Below are experts of layer 3 (counted from 0) of a mixture-of-experts language model. Rows are named router (the router's row for the expert), gate (a neuron's input weights, with its number), up (a neuron's input weights, with its number), down (a neuron's output weights, with its number) and show model dimensions 192-255. Each number is 500 + 50 x the weight over its row's rms, rounded and kept within 0 to 999. Numbers have three digits each.
After each expert's rows: a language model's description of what the expert responds to; "mostly gets" lists some tokens that are sent to it at least half of the time. This comes from a sample of Wikipedia text that the model never trained on.

# expert 15
router:372479472530478543491554531462506521425475385459454519529512611593501547446604434452561430490508582497517473495518576499402497584520515520442555490544482512354466580559448536416528435477451527
gate0:492462438383356578562437480469515427502478464525495486435496524568543551531497468592441547503437559537393500472485473541501471485518564517551529526424547498488375448559444421392491527467528576
up0:517474424540382588526437478459426482602441537399486511481541505479503448493553431508504553526437519482499552549462515502494505476400492554496488553517541553531442506512500503487504423460489521
down0:539573529460577496518559501473541539414519433513532458496600432455462447511493403426576557565512531570529557582487515469519426490553542397494512525405469518526519496584532502505451612429510528
gate1:500482485487515445513607538538451437473491464560551587494480465593494436516517531472440484486541593532443429411556485508459544437437524521576540533414421519398526473482473546427517484557592463
up1:529521597508502567541489527452497511472467540521374451600512611407449553498429400488549593471419472526508589574520497543562493498582459449419504463499514477487424589488573477493467508498534570
down1:467517420398534519469506434544520430470512491482460474546603487543519499415516567621487544553556527495512467421577539638531498419444461494555534542529523447417541479443503589510500410513498469
What it handles: Dashes, W-names, symbols. En dashes in score and date ranges like 0–1, plus pieces after W or Y and symbols such as &, ±, −.
mostly gets: "–", " Wil", "−", "&", " Wat", " my"

# expert 60
router:563567384575519511445454490465508485560501536480549522447496498482570522591444440451488511454596543501509551519511548472434565511508524479501473464570535553505375530564425488431451508442472554
gate0:446520475554508503487435485467414459532455507541571532498530522470548510607460495511574519482533399596495486504435493465475497592477515463390468514479506446564442565493478544585510587486450507
up0:456492507467551437532513580494515410497521396447474484525522582465551522526485502481557471522513484482505496481510471486507437473483525477497438544543426479503496495515518568478498470534491467
down0:412617544543558532583443533482543548428570561635551489544567456458459579519423499508521505415600469492558492499582530437477520452544551483543478516523596566482466590479524558505527491535404508
gate1:536508501506518493522466469418448543511461472520377545555510428436330414508493483501500417505504521452458455564479541513522427491562500463484617530556545496510494505490546556533419568456488473
up1:490419536519471502505592555548483413534518503425548456550477603546559518492593486458512536539503383479577508481498437566510484541571536514553447522469485547395487514534467492477526551536556565
down1:461564525494560526418551491491512525462493491373472491473500464513457442557396504490594500581664450499538513549473510561467466504475444467487500461487464576434505494537495489364570504407433459
What it handles: -ing and -d endings. The suffix -ing and final -d, as in Fight-ing out of, Aircraft W-ing, Ab-ing-don, DOD I-d-entification.
mostly gets: "d", "ing", "ie", "rd", "iving", " Steve"

# expert 40
router:440519538488460542570537534528515419496511540436525434487600474506507473407455569450538524585437574569450502491496543464504558439529492470451509461484524475531580513457454432490481566552475497
gate2:525539505429536437483493484521530552401446505562514463415468490444512526484578513502560445443582633500510546487581529573393587533503493533463472474508485426478449521499559449535489507452452460
up2:445429487544432448490471516559559452576560462553515554502476473531433510532477519466448494449470437495543510400451536456452435555517499536458463602545527547527514438531527551401517505468412568
down2:520519512595473537584467615579554454584491501484430521505440507543553586507528391460581507490505503514568537540467383491588513451528449478500450479485532450494516451509506405522462454493468459
gate3:503462513467498437511472619498449519568493499466483529499487557547515469502483506538493396504481495501534516490556494507488499450550486502550610483540484461576561437500540572495436531484490465
up3:458559501462550434479468570486466522508528500461541544549425489514474441513493451495488346623480459504532443464585450530503535427484585537483594434591477576544422479502498546513436502453506509
down3:447490476465509371583530526474441464451451564483531439564487536390525501468451434563502487513550474520559534491521451504505475493557475575547520483548443461516448469464577516574510527491578545
What it handles: Verb and noun endings. Inflectional endings -ing, -es, -ed, -ers completing split words, plus verbs like used, published, e.g. encour-ages, arr-ived.
mostly gets: " used", " published", " using", " forces", " considered", " allowed"

# expert 48
router:460504443600485432575494516560559512520483500473480546552494469577475488526448561458466497463537531515558544555459515510458520477629513549623449560520578451503497490435384571466465534549497513
gate2:484482520577519431537491557534571402466555465442446556551424484423448553527519541451505525508498508490526515479499490507449494433556519546527495369493566525356452475485493391510480453490538543
up2:494440479408485582475571454460389489503468454467487503514560541552486515481487535543490525436535535619448493492572538517541583502497470455508507522607513447507546467513563593406519561605486500
down2:446487509488544499513587591566565391509602545581487521474446489526502486516502479481553500525559452536516469458454432482483583510501491494496555489483566564495506540394486571528500478591452451
gate3:478443499485510425427476438406521457547461511504546493573473563539476455556486457365499565533449539505484598595460534496499529430490533431531484433502539507583493505591481490436492538417576524
up3:492561440479527511571572542568468580456491534488412501384519481446485528517467465578516432445450508541553478455522471491464485535575463563499477509504555483495521465440524535553547528614494444
down3:592494543518505496412551505412486560484520515529536475510473525547502460563469459559563501514489499530529551516467517395549493446609447564522453534523527522464438540551492544498595650436507508
What it handles: Pieces after consonant clusters. Inner word pieces following onsets like st, tr, bl, br, re: tra-um-atic, st-ork, Bl-og, Gosp-el, hyd-ro-xy.
mostly gets: " Str", " Bre", "‑", " Sim", "irit", "erb"

# expert 18
router:452507513511505529529486486474536523475508476548506535518474612531534484481423473440556398524538523570504544504488462535501576504499480568599455577561533467491548526421440547545541509563580505
gate2:503523485565534477463490411584475554556522537444408491467489451486486446506551419486499520533500508518609511522475443562506442503543435536455569483426478535506544559568468526485466461509534555
up2:515572440562453476485554438398531527460512537519505575511472445508500521510508526493441549505541539409461547478556653402479526473467565488530500546433580537501560461428562488451509487431438496
down2:477509484511515511457472523532479465551510504476549531559470525510490532480463528552508481482467463541559442501590527404537568570462505499468460564583455552528512517493413432486543558541476414
gate3:569462460487417625548455481576523516475489525552492544492576448506501477444473408538506543566432416531365484577505411459482494573498548522526512538497496470479470512530558514560504499489480569
up3:466474535561524388455503507424416540520507440443468544517387489514443495574545562411550447413488575443620527520414572572515513439523524412544495480521562495470510505466422478523476487522454421
down3:492508493500440525605534501471455466449480461458493508626481552563418493470475516452499503486447536528534539405595470501468590519448465425546582393452512448498435453520467523451440449460520503
What it handles: Apostrophes and primes. Apostrophes, mostly possessive after names or teams (Nour's, Hibs', Queen's), plus prime marks in formulas and minute marks.
mostly gets: "'", "′", " new", "',", "’", " '"

# expert 28
router:505438469471585456454522522439474514460538514521538470457579485555508533559513513458473471501489528445421549489499609586494538487509516441568435569574542588498497553450534446480445536437411564
gate0:489461523588481484493536577408528509472443497479444463462451420483474531460467588525508490514456481474455465500376500532549526529633479478556547432516489555476495457517518537478462487526470508
up0:538523481488586470439385433570525490490548499580623604444572520334493491468549468411418501481488585590481529534597479474451495412446538436491455535419427495518510530430531417482536556472525507
down0:535474477497481479514483520444491538584523546526569471535584562501526496453526524561559396596597435458534409603556563497473510445425444487471458486565513538526458573483572508514513441543429427
gate1:553480514537597570452476483548472514526483555504590431548509537528408541512545462631528523567586478574456514551470452360457513501487411495537586529526528644511490575425463537498556530509493587
up1:520602499498514514511459479581455502546446502551526464549509550475444474515519446568571501518585455562485510468423489428518492566485438494512492503571523537537514481506549529494590520482529479
down1:624576453470547558523531438470433453561513559516578489562520512519513415485506435447507391509453479450508454449482441524614437524499495465512491430579511517515455467442530521494494430457447340
What it handles: Word-final suffixes and digits. Final pieces of words and names (-ction, -ria, -ures, -ery) plus trailing digits inside numbers, e.g. Adria, surgery, 17.
mostly gets: "ction", "ria", "retary", "urity", "inals", "ution"

# expert 53
router:481559532479588483570548449503442424531401511472445460472529553524536486468497513490472566565501475438419469494544528448489543497549437543473500588506467428527531542582461532491492494479502561
gate2:473567508432525482500496459521455444486507476516532561522545588559505472442477530483531500460530566464511521476515576582507526525451488541437467436437504386588420466375600573471508554469496532
up2:483484447437492504513489533495439464382525468495428534552511546494422430507481592477499459488398539522547454547516526464491550563548489400510509514502542526552466484505559414587417439491536450
down2:529562479461487440544518469556437426496431404481449493506543488561517552408479536476493612524429485456506515460572513499537483542463431532504472475494499541545479468487541436512521526530454412
gate3:501435425505613525405469473462492593451462509539505478565474600510562585641448458510575536585505529590498532564519550528535402542523473556430501505477494410526562436494451481501462487560580462
up3:504485545512486497465554513509467405517511491453455478463512422470503561535581471489509484430462533382504484545543478484496518465625523571528599497473556597521491447524559579470534503470460529
down3:507503464472524506506527507537528496533483589584468599510528516507451570497564616491565531408543450541499440416451409559497522529409443406485525519457512476444493467461394544486458459506475476
What it handles: Locative prepositions. Prepositions in, on, at, during and after, often following a participle, as in named in honour, located in, in 1977.
mostly gets: " in", " In", " on", " at", "In", " On"

# expert 34
router:534488516584511492540493450413485579531415559488409554514412618503574556569429483543471537447483525456630466524485511429501557529561574488462545369500531533532447473473483578505612496587492501
gate0:557601455477407609549508556410489440504455471476455573567488547497470488485484431531565406572453486475501510464474606432495470472433437638581543551466387589542441555596467504404446433465511523
up0:515507510482515622489594566480531531490516461482510550459438507529516552475490519496477422503481569443484503568514454467522384450567570537455502578527497500513583503526477526551451502486568448
down0:447446445484505485461583447529515442468565589570464555483490517429491514608470579533581476501492493506470415444420545529523519461556477562439434591414589501525511464506409589434537449498447561
gate1:530584502517523521464454452502544458590605483553501499492527433582580457526369515454508442525490464427511484528480466533488493544503482405546514514485462511542473464617527554545417506412554560
up1:443500392505497516493501575493453580496393529467502421379579487514499451512559527400489616597492481420490433556443486546478455410528407555437514516471488554508482483458470396482481487486437478
down1:551511499546478428585472387520511543488480580468501501514555433564466482529414437494513471531452539576584505516534477516604544494511476520507514502519485505599422388451477624458516466575456443
What it handles: Pieces after initial g. Word continuations after a split opening letter, especially g or G, e.g. g-own, g-ather, G-ive, opp-ort-unity.
mostly gets: " given", " gave", "gress", " get", " bel", " without"

# expert 27
router:449443554412460564551532455480519590495469556553480428474540597463428547432493549524435478545429546497398500493542535564544541499448541571522476511467530458533527540592476517482557506544553487
gate2:492494444450472432506541495490527559505490488459464495464435494467573499526609539577539548484514490467524480511498447414409536537546456443488576536416502616460537555422542457576535488459455495
up2:432484557568553537525422545517496462572512586588529465570523519515448468526483525530484502555520445533611448499513561464475504474540558424435539481569525496566467395487412612509504640514471423
down2:557495437530489475419504541522487459474489468466533541467442429443531497446504482487541568450495509521551544534471460546550516585396484435556531458532467541551412517572471391454561476538475500
gate3:567486374475540483492474409467519511491487526510475482440480522520461473549517512525526476480620449435488504601430508456470443513474536463407444442487451367549515481481532477445467512547535540
up3:504527611515504489494500576562493494451564403461515483513516585465457525522445536551441499520432497478546485446545466497543522470526476550611534469487418505508499536498444526551492390509500490
down3:449633517547496526533459495578455550505599473451497523471478541516486486540411499556412419489514435584463527462563518451505507553503508503512484556429483525534512493442471516521521516542607456
What it handles: Prepositions after verbs. Prepositions, mostly to, for and from, directly after a verb, participle or fixed phrase, as in according to, referring to, search for.
mostly gets: " to", " during", " through", " into", " for", " from"

# expert 56
router:433535513496478379515429513619508505509488544483490542557440414497486434515498574489438461453492500558531572511418497444519567481554528516479434526499576448559454442457385530571539539509539541
gate0:473429512492475487489449394474484486493447446527502503503497554502484576518575583474569500528548574516484517462504496437489547486415427471517504480486463498530607567496472485505554500619526598
up0:500452516480433458461498535513445567521438468506513467496566521498528533496586519581521483478583490478498527525502477455555538530466495462473527503435457522553480498413366459519564414479503573
down0:483508429464542505424589415515604466559532514454472381548448457531390505511507486511543519532522540482486535481491435516530516488522507541501511523540513470596446475490449488466513506503552457
gate1:482613491456515517533497530492490503443570524514476546572571491430528545579434536410481455529440524479450566567506511537521469419540513541452440529512445489525525425490564504521523469466553579
up1:556566527489495484437513482585522408437646488494568528538521500450449574514448558435456490450516576489472473483449508513507461485563545459529434495487498512524499438516605460558471523487496522
down1:456420512456446548403617457496441481473453480520535491473558569577510575497504537550510514458450524492509482475442441516514456477446557504523489520526496525437384550478521569493501528545523423
What it handles: Inner word fragments. Short letter chunks inside ordinary English words and names, such as gr-ill, embar-r-assing, en-ough, Timber-l-ake, sty-les.
mostly gets: " black", " Carl", " Arm", " adop", " Ben", " purch"

# expert 58
router:443568546589410545526451505427558433510471527509544585551446547489551513534415508471528423558480541456578460444511511421403396485567526487441474434410491428386510525470495535490554539512444512
gate0:532478533500421409489459400503615428486527542494545559436503493443485497491426522500415470410413501501491533486550446470566474349546504432534535514477439429544532542447480564573508577443488567
up0:501502477519467502513456491485401426554487534410462436513494502598493505503423519493487491468486495479533413535527526603524487484484442493513499544528539466422551502452527422483498346461487397
down0:527570415491474419599452523564488548437450500568451496540538585515543585514400515510531538457506498539543486416440568387510525520508542529489465384506502415482436487570489425497363572411535426
gate1:486612523562408558470531582569497534527446486508492517483528414534542463456501459520485449504504478535544475509398460558581499582441446492575428494492509513586520466604605555418503462523524478
up1:466409525534550404445477480413519505482463456538479551498529517533548566597472541583556530438467491508566456523560532484464514541472515441464508629408479524525502548453432402430484509475523547
down1:462390590573510437481502505479472549548527533475516463516510457513541509503477435435518447449476469512513518525525535435512503448447599466596556500521529469502437472431434505540474584435490451
What it handles: Name pieces after capitals. Word pieces right after a single capital letter starting names and places, e.g. I-ran-ian, N-or-weg, Is-lam, Carol-ine.
mostly gets: " Nor", " Ol", "astern", "Al", " Jim", " Jos"

# expert 22
router:445427528434417483498549469388547530469474509475424439511569565490444531498492381456462480549493549518446572429405453501454514516490534459473491478492549367506473569519505569632467509476531515
gate0:454418471561578478389534517468514486461517577507408578551393550446440513509403596541576509461510464571545527411648511403469491456507560397407505597505565522523585450516478543487490495503454459
up0:515472501484508477383506424549451497509357515462479499480481500482414462516596417521448454460496550507432507368506513397524509540470542499506495537570469432514517449454535502517580507439473532
down0:473433477611474577529427427458493510521506353485512456559477566519548537463525415438439572552479489515502519502567490499438508493489507513521450406526461491484604543556472575473539485538562544
gate1:466527566357544542569507525550489434535464536513451485446494503489418515502400443409449527459557485454486474488509494404470498470505496499463468501388478433461440477424521634582532467533476624
up1:519598449493476516513455508442426486491519429514600508499456534545566531482582515512514481483410488532453522509565508567457573540528435483496395550538522480485503469580530538361566539463535430
down1:588480384456505432563488530518532521485515415546484564446559459581491431447547504528539464483568536434566527448526448452471458611550523416474506522490437588485474498516570519533533574413575504
What it handles: Sports team prepositions. For, against, the and verbs like played, won, scored in sports bios, e.g. "scored his first goal for the club".
mostly gets: " against", " for", " professional", " However", " winning", " won"